Experts of a small language model: 80 experts in each of 13 layers.
Below are experts of layer 6 (counted from 0) of a mixture-of-experts language model. Rows are named router (the router's row for the expert), gate (a neuron's input weights, with its number), up (a neuron's input weights, with its number), down (a neuron's output weights, with its number) and show model dimensions 160-319. Each number is 50 + 10 x the weight over its row's rms, rounded and kept within 0 to 99.
After each expert's rows: "comes after" lists some tokens at least twice as common just before its tokens as in all text. This comes from a sample of Wikipedia text that the model never trained on. Tokens count by the router's weight.

# expert 56
router:63 46 50 57 63 37 46 62 60 45 44 29 61 49 50 43 65 51 47 37 72 46 45 39 39 39 42 46 62 64 46 48 67 56 37 59 62 51 49 44 56 49 60 51 51 60 51 61 69 48 53 54 47 43 58 49 55 42 41 70 46 51 51 43 56 41 38 54 38 41 27 35 63 54 31 73 46 54 52 35 48 58 63 54 51 46 68 56 55 45 48 61 48 37 60 51 38 34 52 62 50 40 54 39 27 47 43 53 74 45 34 43 70 60 54 44 56 60 68 63 58 46 54 38 56 41 50 56 58 68 44 46 50 54 36 59 50 56 45 39 54 54 47 58 63 48 56 50 47 70 45 57 56 51 53 63 56 59 43 51
gate0:65 52 60 64 60 42 43 47 50 68 58 45 48 40 53 31 37 57 44 57 70 52 54 52 47 48 52 57 54 62 54 41 51 45 58 51 43 68 70 57 45 35 57 39 47 59 40 49 36 52 66 37 61 47 53 59 48 48 47 49 45 52 71 60 58 34 56 69 43 60 59 45 37 56 49 49 37 50 37 73 40 43 52 58 58 56 60 53 60 43 30 61 34 41 46 38 36 56 47 53 62 62 51 52 65 61 48 77 64 42 37 59 65 69 38 55 71 55 51 50 50 40 65 65 41 49 49 55 52 51 45 26 54 25 44 62 56 17 64 42 46 33 45 55 66 41 50 60 50 53 47 39 42 49 45 45 45 48 48 45
up0:74 52 50 52 60 63 58 49 47 57 59 36 42 40 62 33 67 81 51 52 50 52 72 57 51 52 44 56 46 52 55 56 46 48 57 53 40 64 54 41 30 51 55 48 54 56 58 49 46 56 63 55 59 36 48 56 55 63 57 42 48 55 62 44 46 57 40 63 36 53 46 44 59 49 43 39 49 47 47 60 50 71 54 41 48 49 51 38 62 44 40 50 59 46 54 64 30 37 61 40 48 57 30 43 56 57 47 54 50 71 49 66 45 60 58 55 56 53 45 65 54 32 43 52 41 57 55 65 35 45 53 36 44 54 52 64 40 46 45 49 38 70 39 57 70 51 41 42 63 59 52 47 41 54 48 67 58 40 62 47
down0:46 38 59 40 57 54 55 56 57 52 44 27 65 66 64 51 55 60 61 51 45 59 54 60 48 32 33 54 28 45 51 63 59 37 58 59 67 42 62 45 45 56 37 64 36 53 54 59 47 48 30 43 41 40 61 49 51 52 44 35 53 63 50 39 58 59 53 47 44 24 59 52 45 44 54 44 55 53 41 55 56 30 38 54 57 62 52 48 46 57 56 54 70 57 42 59 55 53 39 65 52 40 54 57 41 48 57 32 56 71 60 47 53 56 47 52 30 45 51 55 73 52 49 48 54 45 48 45 63 41 52 64 42 45 29 34 41 53 53 53 55 56 34 53 38 56 43 48 47 48 73 58 43 35 52 49 39 68 73 40
gate1:49 44 40 45 58 46 34 44 62 58 46 53 56 49 38 54 43 54 45 42 29 67 49 37 50 32 67 50 50 63 47 46 45 73 57 51 63 60 62 49 52 40 64 43 67 53 46 47 62 46 62 32 48 36 50 55 44 56 61 74 55 49 62 57 63 70 44 44 41 44 56 57 55 44 71 56 41 56 46 65 35 57 45 41 60 61 46 48 42 54 49 67 56 54 55 45 62 60 41 56 67 47 66 58 64 33 48 61 42 60 52 55 46 55 28 52 57 44 44 49 61 52 57 50 43 53 41 62 47 70 47 44 46 55 42 18 59 47 75 68 30 44 61 40 52 46 53 54 39 64 54 57 60 52 58 59 55 58 58 51
up1:54 46 27 42 35 46 51 43 31 34 56 49 64 40 52 45 60 51 55 47 30 59 56 54 44 49 52 53 41 72 55 46 64 82 51 41 59 55 40 64 59 45 60 36 55 51 46 46 72 48 48 44 39 65 51 50 22 44 55 73 45 67 55 47 52 65 59 36 39 43 61 42 44 38 61 51 69 46 54 42 45 68 50 36 59 56 51 48 42 40 37 35 46 37 44 46 35 48 51 53 57 67 43 44 75 45 51 59 44 48 39 47 45 52 69 42 45 44 42 36 66 45 54 38 63 45 53 57 49 49 54 44 47 58 54 48 47 46 56 54 31 60 63 51 60 16 55 39 50 47 59 56 64 60 66 49 55 52 33 57
down1:43 49 68 57 52 34 49 43 57 65 67 43 61 43 49 72 41 41 53 35 49 47 65 54 53 48 48 49 47 40 44 51 61 44 40 43 61 42 49 56 56 40 47 52 54 28 68 47 54 62 46 43 41 47 47 38 70 48 50 47 69 43 52 48 46 56 46 49 39 53 47 47 40 41 64 64 62 57 59 57 51 52 58 43 38 46 64 52 64 66 62 50 41 56 37 63 48 28 40 46 38 57 44 37 42 58 64 54 50 47 52 40 64 65 62 64 50 38 55 54 76 73 61 59 48 45 26 38 62 59 43 53 48 49 44 60 51 75 64 59 54 56 35 54 40 56 46 54 40 53 61 51 52 46 54 55 66 49 42 54
comes after: ".", ",", " that", " where", "″W", "″E"

# expert 43
router:49 34 45 45 28 66 43 54 75 32 35 56 29 59 49 60 59 31 49 47 39 45 40 68 44 53 43 54 65 57 59 41 58 52 50 52 40 60 64 41 52 44 61 56 56 39 41 63 69 33 50 44 41 52 63 62 37 56 69 57 63 43 71 51 52 60 31 51 45 63 46 63 52 63 61 38 42 43 46 57 55 70 61 61 42 51 60 53 43 54 37 57 47 58 58 55 44 35 49 53 49 50 52 61 47 41 37 45 56 43 60 56 49 32 42 55 37 39 69 35 56 33 51 43 65 60 65 63 43 32 49 41 47 58 58 44 58 44 49 66 52 49 52 53 57 64 55 44 54 61 47 52 60 60 39 55 42 52 40 71
gate0:49 53 43 58 48 51 52 40 63 40 35 45 61 51 54 62 36 45 52 38 40 26 38 49 58 51 43 41 51 49 59 64 55 41 30 37 37 71 53 38 63 49 52 36 43 51 63 42 61 49 56 70 36 59 60 41 59 42 56 44 54 50 41 51 45 60 42 55 40 56 47 38 42 39 55 56 62 50 57 48 48 62 63 45 47 55 50 57 39 57 63 71 53 63 56 52 47 60 48 47 53 52 53 42 60 52 57 51 47 41 36 49 48 36 35 52 36 34 55 64 60 50 42 63 51 62 51 38 52 52 68 57 55 54 52 33 54 43 39 36 45 53 52 33 54 43 58 40 66 46 45 38 55 52 33 68 50 78 48 47
up0:54 54 46 63 31 48 31 54 50 64 61 51 47 62 44 38 65 51 57 63 52 50 59 42 47 38 46 56 43 34 53 43 65 50 63 44 69 42 25 35 47 65 41 52 64 45 48 53 41 53 44 29 61 66 56 60 50 53 43 35 54 39 51 54 45 59 53 47 55 43 46 52 42 51 60 47 49 52 45 64 54 33 37 42 63 54 46 54 57 50 45 33 57 54 55 39 54 48 46 46 51 45 35 29 40 27 55 53 43 55 64 50 62 40 40 47 60 40 57 52 56 47 49 60 41 52 42 38 38 46 39 61 44 54 34 64 50 50 45 66 62 55 45 62 51 55 50 47 40 45 60 62 34 59 55 61 59 32 63 55
down0:59 47 52 50 45 32 54 49 40 26 61 52 51 54 49 56 55 66 42 56 40 55 32 54 64 71 54 45 47 67 36 40 47 64 51 35 48 46 47 53 42 50 40 59 52 43 35 66 41 63 45 52 66 49 47 55 65 33 51 36 48 35 42 50 52 36 58 52 55 58 59 48 48 35 52 47 49 63 48 52 34 47 46 65 40 58 57 35 37 56 46 59 42 58 64 51 43 43 66 54 65 38 54 36 44 61 43 57 69 42 39 42 52 55 61 50 46 36 48 51 46 43 57 50 63 44 43 49 53 40 45 45 54 50 49 53 45 41 48 31 36 47 68 50 53 52 45 53 45 43 58 60 50 49 48 35 43 67 56 44
gate1:54 40 52 60 67 24 62 55 51 43 51 48 59 59 42 58 62 47 42 41 65 55 48 34 58 57 47 53 33 42 53 53 52 52 43 47 60 42 62 42 41 53 49 52 24 63 51 41 64 49 54 54 57 42 40 46 59 59 58 65 62 58 56 57 55 38 49 55 48 36 53 50 40 36 63 59 45 50 43 43 54 42 60 41 43 57 37 55 51 54 80 58 45 59 48 52 47 55 57 47 61 57 50 17 15 60 44 38 40 57 36 36 63 35 47 64 34 60 38 50 42 54 58 53 36 32 33 59 47 50 60 34 30 34 61 45 53 43 48 40 59 38 70 42 43 54 52 49 57 51 29 51 39 37 51 67 44 64 56 47
up1:56 37 62 55 31 75 61 51 38 50 53 56 51 56 60 65 57 49 46 55 56 46 49 43 45 55 53 52 56 36 62 42 59 41 50 47 53 60 77 49 47 62 57 45 49 55 39 49 62 52 61 30 30 50 63 52 52 55 49 56 53 55 54 43 45 36 30 50 67 34 54 34 56 41 48 48 63 47 48 56 60 59 50 45 48 43 56 67 51 61 39 52 68 46 57 52 65 48 41 46 60 39 70 48 62 56 39 35 40 58 20 54 53 54 56 34 76 53 62 57 41 49 43 44 54 48 46 53 46 42 40 45 50 56 54 29 57 67 52 34 68 42 49 53 58 57 44 44 42 53 40 41 38 53 56 52 48 44 61 49
down1:55 60 52 69 36 36 41 45 50 47 59 53 51 42 50 57 57 40 56 44 72 38 61 46 48 35 61 57 42 63 44 55 62 56 46 46 39 45 41 44 55 41 65 47 73 52 42 45 52 63 38 45 52 49 45 58 62 53 44 58 31 47 41 43 52 54 23 49 43 35 65 60 42 43 38 58 46 40 38 28 55 57 32 53 51 41 52 50 30 26 40 53 58 65 39 50 45 41 50 51 53 79 50 51 51 46 39 41 45 46 57 43 37 53 35 52 44 56 41 25 59 36 62 58 64 42 42 41 45 43 37 37 64 62 64 39 38 42 65 66 44 44 58 54 50 48 42 50 59 42 52 51 50 31 40 39 47 51 46 52
comes after: " the", "==", "'s", " a", " his", " The"

# expert 76
router:54 65 59 56 64 60 58 50 47 51 36 35 51 44 51 43 72 70 61 45 51 45 61 36 43 67 41 27 48 60 47 60 41 47 56 38 57 43 55 56 43 62 38 49 60 57 76 60 61 33 61 67 39 51 62 46 63 57 51 52 44 40 38 56 48 57 60 52 43 49 53 42 61 59 49 51 37 41 62 23 57 36 55 65 59 41 36 51 60 47 39 57 54 45 43 51 48 50 49 37 48 55 42 38 74 44 34 42 70 69 45 44 55 43 37 50 56 54 46 40 46 57 64 51 28 42 28 52 48 71 44 60 52 44 48 32 42 59 36 62 38 48 48 46 53 49 48 54 58 53 59 48 43 40 40 39 67 42 43 37
gate0:55 47 50 46 55 38 42 35 41 44 53 45 40 44 49 58 41 55 54 56 59 60 57 41 54 39 50 55 37 41 48 76 57 46 62 42 48 62 50 71 51 49 55 46 72 48 54 47 50 42 40 56 38 63 56 48 47 49 54 31 38 66 45 47 49 52 48 42 58 43 78 43 56 61 48 63 61 44 44 65 45 49 53 37 45 61 55 50 52 36 54 65 42 46 54 61 42 61 51 49 52 50 36 45 36 48 67 40 46 64 68 62 51 61 43 28 33 55 61 49 62 65 23 47 43 40 35 42 56 56 63 52 47 50 55 54 47 51 50 65 46 51 37 42 46 48 55 37 52 59 74 50 53 80 47 61 51 55 54 51
up0:56 52 58 26 56 54 59 52 62 46 35 47 69 51 51 32 59 46 56 50 43 49 38 53 20 61 61 59 53 53 49 34 55 54 41 35 57 35 56 42 42 55 43 36 36 52 40 64 74 47 54 50 53 46 43 50 46 46 55 55 63 31 42 57 49 53 51 54 41 42 39 58 43 45 40 33 39 54 54 35 61 42 46 49 61 41 47 44 46 45 43 54 54 59 59 48 49 75 42 46 52 54 63 64 61 70 46 67 52 32 54 43 51 31 37 60 79 66 41 50 45 52 62 60 51 60 40 67 52 58 59 65 43 53 56 68 54 63 70 46 49 65 56 48 47 58 75 41 46 15 51 49 74 38 63 37 48 55 46 46
down0:50 46 54 29 74 51 50 35 62 32 47 51 45 62 41 34 49 63 54 55 31 45 42 54 59 59 32 40 50 45 53 57 51 32 49 44 45 46 52 40 37 61 41 64 46 63 54 44 42 42 54 34 65 61 40 50 44 47 50 68 52 63 54 44 25 45 62 54 67 55 60 52 62 50 48 46 32 37 37 54 50 48 41 54 38 57 42 48 50 49 49 53 60 42 52 59 47 49 57 61 62 58 67 39 43 39 51 46 44 39 75 36 61 65 53 55 45 36 49 57 63 54 43 65 44 61 63 43 58 42 47 34 47 32 40 49 67 69 85 49 54 57 58 41 58 59 58 44 64 54 52 51 64 39 35 59 63 60 41 49
gate1:49 46 46 51 55 58 35 55 44 60 47 53 37 45 60 55 52 50 51 42 56 55 41 46 58 44 56 51 45 56 57 46 57 69 67 66 50 48 54 32 57 47 44 43 48 42 56 40 51 60 60 42 72 36 43 44 47 58 49 29 58 57 59 45 61 45 58 54 37 48 47 49 42 32 51 49 57 50 57 44 46 75 39 30 56 49 53 54 50 45 51 44 47 69 55 53 47 53 53 55 40 61 47 39 56 38 34 48 52 54 63 42 65 38 54 35 37 55 53 40 37 60 39 60 30 32 53 66 61 51 55 44 52 53 61 57 51 40 58 38 58 50 42 64 46 47 41 49 52 43 62 50 74 36 68 40 32 46 42 54
up1:63 43 46 56 56 52 53 58 58 44 54 54 65 52 49 44 44 47 51 55 35 38 42 58 66 56 64 50 48 59 67 39 52 48 54 24 52 52 35 43 62 46 41 50 53 54 47 52 36 43 38 47 50 27 39 39 45 61 48 45 52 40 57 68 68 50 64 39 49 42 57 51 61 56 44 46 64 47 53 60 50 52 41 52 63 34 48 56 53 48 44 54 65 58 62 48 56 54 53 57 50 35 27 56 58 29 61 49 59 55 61 54 61 45 40 47 42 57 36 53 40 39 49 50 64 57 51 46 57 63 45 50 59 64 67 44 47 37 60 65 49 65 53 39 31 43 33 54 64 45 51 51 51 38 49 34 58 42 53 47
down1:45 59 51 52 50 47 51 62 58 45 57 42 52 45 41 50 54 53 43 67 48 71 40 37 52 50 50 40 40 35 58 38 52 49 42 48 36 38 40 58 58 44 42 62 57 73 58 49 44 55 47 65 38 59 46 55 59 40 27 48 51 57 49 50 58 58 54 56 37 31 59 55 61 42 54 54 48 40 57 47 49 27 57 46 50 41 57 73 51 39 46 40 56 68 41 42 52 42 69 59 56 46 49 51 41 52 55 58 53 33 26 47 49 62 48 40 55 60 52 54 62 37 34 29 46 72 46 45 61 46 35 49 44 65 52 41 48 39 52 48 44 66 64 60 55 34 41 56 44 58 46 53 47 49 47 38 72 42 53 67
comes after: " ", ")", "4", " MF", " DF", "3"

# expert 14
router:56 47 38 53 33 49 62 42 54 45 53 55 56 44 51 61 58 62 45 61 63 59 59 52 54 43 51 64 43 35 73 67 54 40 39 61 46 41 60 44 46 36 52 46 52 48 52 36 50 73 46 56 52 50 41 64 42 48 45 26 54 58 64 52 42 55 41 47 36 40 50 44 52 41 47 60 36 44 45 24 39 34 41 52 53 58 38 51 48 44 41 64 24 51 55 60 45 50 57 39 52 60 30 41 69 41 43 65 43 51 41 49 50 67 67 25 46 55 54 50 47 53 45 57 57 42 55 39 54 63 49 44 71 60 58 64 54 43 44 57 45 42 56 68 43 46 51 39 47 63 63 49 69 56 68 41 45 49 67 42
gate0:57 54 62 72 47 40 50 68 56 66 41 60 42 62 55 39 57 60 50 29 63 34 58 54 42 52 54 52 44 48 53 48 53 51 52 70 48 38 47 43 43 45 55 28 51 53 45 54 56 46 55 47 43 48 55 56 43 42 63 58 68 32 54 44 50 61 50 49 40 34 50 42 49 50 45 53 40 43 47 29 59 57 42 42 44 68 59 45 48 63 64 62 48 52 52 48 54 43 59 44 26 47 33 47 52 56 48 51 60 39 64 54 61 56 68 41 61 54 53 44 53 60 53 47 63 67 29 41 65 48 53 61 43 41 43 53 62 44 53 44 68 44 45 65 75 35 52 54 44 39 30 44 62 38 45 41 51 68 58 52
up0:52 75 51 51 44 47 47 26 50 47 40 51 47 29 57 47 50 53 57 60 51 43 49 34 59 33 39 61 46 44 39 59 67 64 56 51 63 64 72 54 60 57 43 32 59 49 54 49 55 48 58 41 40 40 60 56 36 59 41 53 47 45 64 45 42 40 46 40 46 48 53 64 51 34 43 55 52 58 53 59 49 60 54 52 33 44 59 36 62 46 45 45 58 53 56 38 52 38 40 39 51 50 66 50 52 56 59 61 57 41 53 61 74 41 40 59 52 59 60 49 50 43 39 29 56 59 48 61 61 59 32 52 64 60 56 50 49 58 47 15 74 39 57 59 40 64 36 71 60 44 52 45 57 47 32 49 65 38 38 47
down0:37 57 34 45 57 51 58 63 40 61 62 31 61 32 30 62 51 64 38 36 52 49 50 66 56 71 54 32 64 51 35 44 56 56 30 46 42 49 48 56 55 46 52 57 31 59 30 44 62 39 58 50 53 51 57 54 33 46 42 52 63 66 46 61 45 50 48 47 65 40 48 43 42 47 66 40 55 48 49 61 47 36 40 57 58 31 61 46 31 64 42 40 55 81 40 43 35 47 68 75 69 39 35 40 61 58 47 37 62 57 52 33 49 65 56 43 58 42 44 40 34 36 60 54 38 61 42 61 41 52 44 39 34 35 56 62 58 57 61 63 45 75 56 48 67 42 43 53 51 59 52 50 45 43 60 40 60 51 53 44
gate1:43 57 40 49 50 65 38 57 43 46 60 55 67 47 48 52 38 56 34 49 52 57 44 67 52 51 51 43 38 60 48 76 34 47 48 57 41 38 45 53 54 53 53 56 47 34 41 48 52 47 56 58 67 27 60 44 51 31 56 53 50 40 60 26 37 55 44 43 26 61 54 68 57 59 52 63 54 44 57 33 53 47 40 39 38 24 58 48 59 64 52 64 46 43 56 69 57 45 68 42 49 53 48 43 54 53 67 55 48 40 57 58 59 61 58 51 51 39 41 61 50 47 74 50 43 37 68 42 35 60 60 46 38 50 51 63 42 52 36 40 51 49 44 58 55 42 50 47 30 41 31 63 43 59 48 42 55 46 60 57
up1:46 39 48 60 43 45 66 53 56 44 38 49 43 44 44 31 58 49 56 55 43 47 62 49 38 49 40 61 72 46 44 36 60 52 67 49 49 45 57 50 43 55 37 50 57 57 56 49 50 50 54 42 39 52 52 59 55 52 43 47 48 46 49 71 67 62 45 50 58 41 55 45 49 60 45 53 52 70 40 54 48 49 49 50 50 81 39 53 50 45 28 41 49 45 50 43 45 22 49 58 42 49 49 28 44 45 43 44 53 30 47 43 49 47 42 41 51 61 56 52 36 62 38 42 63 64 51 48 56 44 52 51 55 42 47 34 54 54 64 64 30 34 59 44 35 61 56 61 64 68 56 34 52 44 40 66 48 47 34 48
down1:44 66 56 54 62 56 48 62 66 45 54 35 58 40 55 53 50 47 42 61 51 56 45 38 47 56 63 55 66 62 39 66 44 31 45 65 49 54 52 65 48 36 42 50 47 52 68 53 49 49 60 47 63 50 75 42 53 75 43 39 52 53 53 59 64 47 42 40 62 55 50 55 53 51 46 53 57 51 53 40 44 51 42 53 40 44 38 44 59 48 51 40 49 36 65 64 44 46 49 47 43 64 57 55 51 40 50 56 38 39 57 30 56 62 56 36 41 54 41 32 57 49 45 33 33 61 55 52 33 32 39 47 41 59 50 57 30 67 45 57 39 48 37 34 53 53 51 35 46 55 33 38 45 62 49 40 50 61 46 44
comes after: " in", " |", " the", " of", ",", " New"

# expert 23
router:48 56 61 48 64 46 49 47 33 52 47 43 59 50 60 60 51 72 34 43 41 65 50 56 48 51 43 37 58 30 64 41 47 43 38 37 51 35 58 65 66 48 48 41 61 70 54 60 41 40 54 33 49 54 47 39 66 60 56 53 57 44 43 49 49 40 53 37 55 58 51 39 50 55 59 67 50 43 61 63 56 56 44 41 47 57 45 51 64 57 49 72 71 59 51 41 37 55 55 35 66 66 54 67 38 48 66 36 65 39 33 44 56 56 54 46 35 35 59 67 49 61 68 55 42 49 47 52 54 56 54 56 49 26 31 53 39 58 40 55 69 67 53 43 52 47 50 53 61 50 51 32 48 49 43 64 53 39 62 45
gate0:55 54 36 65 51 47 65 49 57 66 48 62 57 37 42 52 39 47 51 53 50 29 46 54 61 54 44 52 58 50 55 71 68 61 43 53 46 50 57 52 62 56 43 50 64 49 52 41 57 51 47 55 46 56 50 60 38 52 36 58 53 50 48 52 57 27 54 57 55 59 54 42 50 29 69 52 38 58 43 68 43 47 40 52 28 40 66 52 53 41 26 59 34 59 45 46 47 44 52 64 46 53 56 51 64 44 48 60 41 49 52 46 49 30 54 61 72 63 45 65 45 39 28 43 56 45 27 41 52 52 32 32 63 38 67 42 37 47 57 38 47 43 51 34 61 49 40 73 48 50 47 55 45 48 50 49 38 52 61 51
up0:41 52 34 47 52 45 52 55 42 53 35 46 53 36 49 57 49 55 54 63 45 45 54 69 49 42 38 57 47 49 55 42 38 54 41 44 46 46 65 55 40 41 54 51 50 43 53 44 61 49 71 57 58 59 46 57 42 41 50 47 44 68 60 48 40 59 49 33 62 62 43 44 45 50 61 48 62 55 50 55 48 38 43 49 77 37 63 56 46 60 65 41 30 62 43 46 76 36 52 50 42 37 41 56 22 45 44 51 44 47 48 45 51 66 47 64 48 70 49 55 63 44 53 58 39 62 48 38 64 45 63 38 64 42 49 48 61 42 40 41 53 37 51 72 53 48 60 54 60 63 54 35 36 45 36 39 35 43 60 54
down0:52 55 47 47 46 47 62 28 34 34 47 51 42 58 50 50 46 53 61 63 44 43 64 44 53 40 49 49 60 48 47 62 60 37 44 40 54 74 40 56 37 60 61 61 37 58 58 44 53 48 46 60 51 50 36 64 30 72 58 42 41 53 45 61 57 58 59 62 51 71 18 40 66 45 65 68 49 51 58 54 35 41 56 43 56 44 62 49 59 38 47 51 38 32 43 58 66 56 29 57 34 55 62 51 50 44 57 31 37 64 52 58 58 40 63 49 56 50 42 50 44 47 45 49 48 58 35 60 41 60 60 65 43 47 58 54 59 45 61 42 44 54 46 28 55 68 47 76 48 63 45 63 41 50 55 49 40 66 46 44
gate1:43 46 39 58 52 59 35 60 38 42 42 38 49 47 59 57 54 45 39 49 42 61 52 44 45 41 71 52 46 50 58 52 65 48 68 70 38 51 43 68 43 55 46 71 66 38 53 49 58 49 62 43 42 60 39 36 44 46 33 45 53 53 61 68 43 46 50 51 37 66 50 43 43 49 59 52 44 42 39 51 50 48 62 56 51 50 57 51 44 49 57 50 57 54 46 68 64 32 34 53 47 30 58 51 49 59 52 54 57 67 47 53 53 51 62 62 54 44 47 52 47 52 38 64 45 59 51 51 49 49 51 65 36 53 45 58 43 50 51 66 43 36 48 46 19 51 59 38 45 56 53 48 42 41 57 67 43 53 50 50
up1:51 51 54 50 57 34 64 47 50 53 52 49 51 46 64 40 45 42 63 54 37 45 63 34 40 64 49 47 35 42 40 45 36 53 61 69 44 59 65 38 55 38 70 61 32 54 48 50 63 51 38 45 61 53 39 61 60 42 66 53 38 46 28 49 46 42 40 61 46 58 54 48 53 41 47 44 49 55 61 47 51 59 54 44 54 64 44 43 54 41 51 53 42 50 63 50 48 42 65 60 48 62 50 39 47 53 47 58 52 39 44 61 63 51 31 44 64 70 58 47 46 66 67 39 33 47 44 41 47 50 58 27 54 48 58 40 41 49 29 47 26 57 40 46 57 42 45 49 58 52 49 48 74 41 47 47 70 60 59 44
down1:30 46 60 41 47 45 37 53 37 46 48 66 56 58 49 41 56 44 46 50 59 49 67 39 59 55 35 46 40 46 64 56 41 50 53 45 52 48 36 38 54 37 47 41 63 47 50 43 45 54 64 44 53 41 35 34 68 49 71 67 48 31 55 49 32 47 62 43 53 42 36 41 53 42 44 46 57 43 47 63 50 38 45 40 50 54 35 47 62 60 46 30 40 53 49 30 46 46 53 46 64 55 49 48 56 57 63 57 56 55 67 43 44 27 48 52 53 43 44 45 39 46 52 43 40 27 46 61 36 27 52 46 53 50 39 53 56 61 41 31 54 46 58 61 36 64 53 37 67 33 68 59 43 49 32 61 44 36 60 44
comes after: " |\n", ")", "\"", " Votes", "\n", " Candidate"

# expert 53
router:45 58 61 67 53 53 49 19 58 50 56 54 53 52 58 64 62 57 27 48 42 34 40 48 43 56 30 37 57 50 44 46 61 56 59 54 42 56 49 48 58 56 53 42 51 51 55 58 41 36 46 53 53 48 40 35 52 41 45 53 44 59 62 42 45 54 43 46 57 64 79 46 65 43 56 42 56 40 48 42 59 46 48 38 53 59 46 57 62 29 60 48 53 66 61 39 63 43 50 62 61 61 53 36 54 66 53 47 70 58 51 48 67 48 62 38 42 45 51 37 43 54 51 41 48 68 39 40 61 47 47 44 56 55 46 37 48 65 66 52 30 47 48 44 41 61 56 47 47 62 61 27 52 46 37 59 65 50 47 39
gate0:55 38 47 28 82 32 49 55 32 55 50 43 56 47 59 55 51 49 48 58 45 62 43 49 47 44 54 48 54 44 62 55 55 47 43 58 55 54 56 40 46 58 56 51 56 57 48 58 47 48 39 50 54 38 50 48 45 73 49 50 33 46 48 55 51 60 62 62 47 66 46 59 56 52 56 60 55 34 46 55 41 65 51 69 65 43 51 48 47 45 57 52 68 55 57 43 41 52 51 60 61 47 55 57 44 41 33 58 51 47 64 45 44 54 56 49 66 74 62 39 58 49 49 67 48 47 42 49 63 52 36 37 69 50 44 50 44 70 51 65 53 43 57 60 42 53 53 52 38 74 49 46 55 39 47 56 38 50 53 44
up0:62 46 47 53 42 62 37 54 47 52 41 50 52 40 50 41 39 44 63 73 49 65 48 66 56 36 35 49 46 53 49 59 54 34 53 66 56 61 49 42 57 65 63 37 59 59 63 60 36 46 59 45 67 54 39 41 36 48 46 59 24 51 37 58 52 35 52 48 53 45 54 41 55 59 40 52 42 56 55 63 57 43 33 72 67 33 45 48 40 50 35 35 57 32 53 46 41 53 45 28 59 49 72 37 45 37 44 57 59 61 48 52 37 63 38 62 35 48 53 46 53 46 51 61 51 56 45 50 56 49 49 40 63 45 49 46 34 49 51 65 73 33 54 55 58 53 36 51 28 48 54 50 45 47 46 64 54 49 57 47
down0:46 33 46 41 33 44 38 42 45 40 74 47 66 49 56 48 57 54 39 20 44 55 62 38 41 52 40 55 47 40 58 56 48 51 56 51 37 42 53 49 44 54 53 54 49 53 41 32 52 64 62 44 48 28 44 63 49 60 63 60 70 41 55 44 45 47 44 70 44 49 57 49 43 57 65 56 54 29 62 72 50 45 50 51 34 42 50 51 68 49 73 55 62 41 49 74 27 43 42 58 51 54 66 62 44 36 50 29 22 63 47 45 63 54 52 57 62 54 64 25 67 38 43 50 67 53 56 70 35 46 39 60 65 45 40 50 58 38 60 66 58 38 45 61 33 49 40 45 68 63 58 58 57 55 29 48 37 45 59 58
gate1:51 43 54 47 52 46 61 47 43 52 78 57 41 58 50 45 64 52 50 44 67 54 36 68 46 46 54 41 46 55 59 45 55 68 53 47 55 56 43 64 55 68 53 35 43 38 49 63 48 42 46 54 46 60 54 31 43 50 65 30 66 54 62 45 52 61 70 37 49 59 48 51 56 58 54 51 53 49 39 60 42 59 34 54 58 45 38 58 38 53 55 36 39 50 46 35 47 48 54 45 42 32 44 59 54 57 40 57 62 46 38 57 47 42 47 44 47 49 58 51 56 72 47 63 67 56 59 52 53 57 43 47 34 62 70 62 57 38 70 63 51 62 30 59 62 46 61 35 42 63 51 33 48 64 53 54 45 41 63 53
up1:57 45 35 33 62 50 59 41 31 47 79 39 49 51 49 42 53 45 55 39 65 64 47 64 66 44 55 33 39 54 52 35 47 65 56 60 46 50 65 55 56 52 71 38 47 43 53 69 57 46 47 49 43 59 48 45 47 55 63 25 54 60 52 44 51 38 58 41 54 59 46 30 44 59 53 57 45 54 46 58 41 60 34 48 47 51 54 64 47 56 72 40 47 42 54 25 36 54 36 44 47 35 61 66 67 52 34 49 54 38 56 71 45 38 54 57 40 41 55 45 51 59 49 64 66 47 51 49 43 55 48 49 40 32 65 73 64 30 64 77 46 48 38 48 47 43 61 35 42 58 41 49 48 62 52 60 43 52 42 53
down1:40 55 52 49 47 53 46 42 53 49 37 48 57 48 59 60 46 61 54 57 48 35 53 37 61 42 44 34 66 46 56 49 55 53 52 32 41 58 49 66 35 38 56 68 33 47 65 61 35 40 53 61 39 43 67 53 38 57 47 53 46 39 58 56 45 49 51 52 31 62 63 56 56 69 40 35 52 48 59 44 59 43 48 57 57 45 49 46 40 49 39 56 59 59 51 57 40 53 57 43 41 44 57 44 48 56 34 39 40 55 75 43 56 34 60 38 46 61 51 49 63 43 33 52 42 56 34 55 46 42 50 45 28 47 54 45 53 42 47 31 63 58 56 40 55 40 52 57 53 42 60 43 50 35 56 50 49 59 41 20
comes after: " of", " in", ".", " to", " on", " at"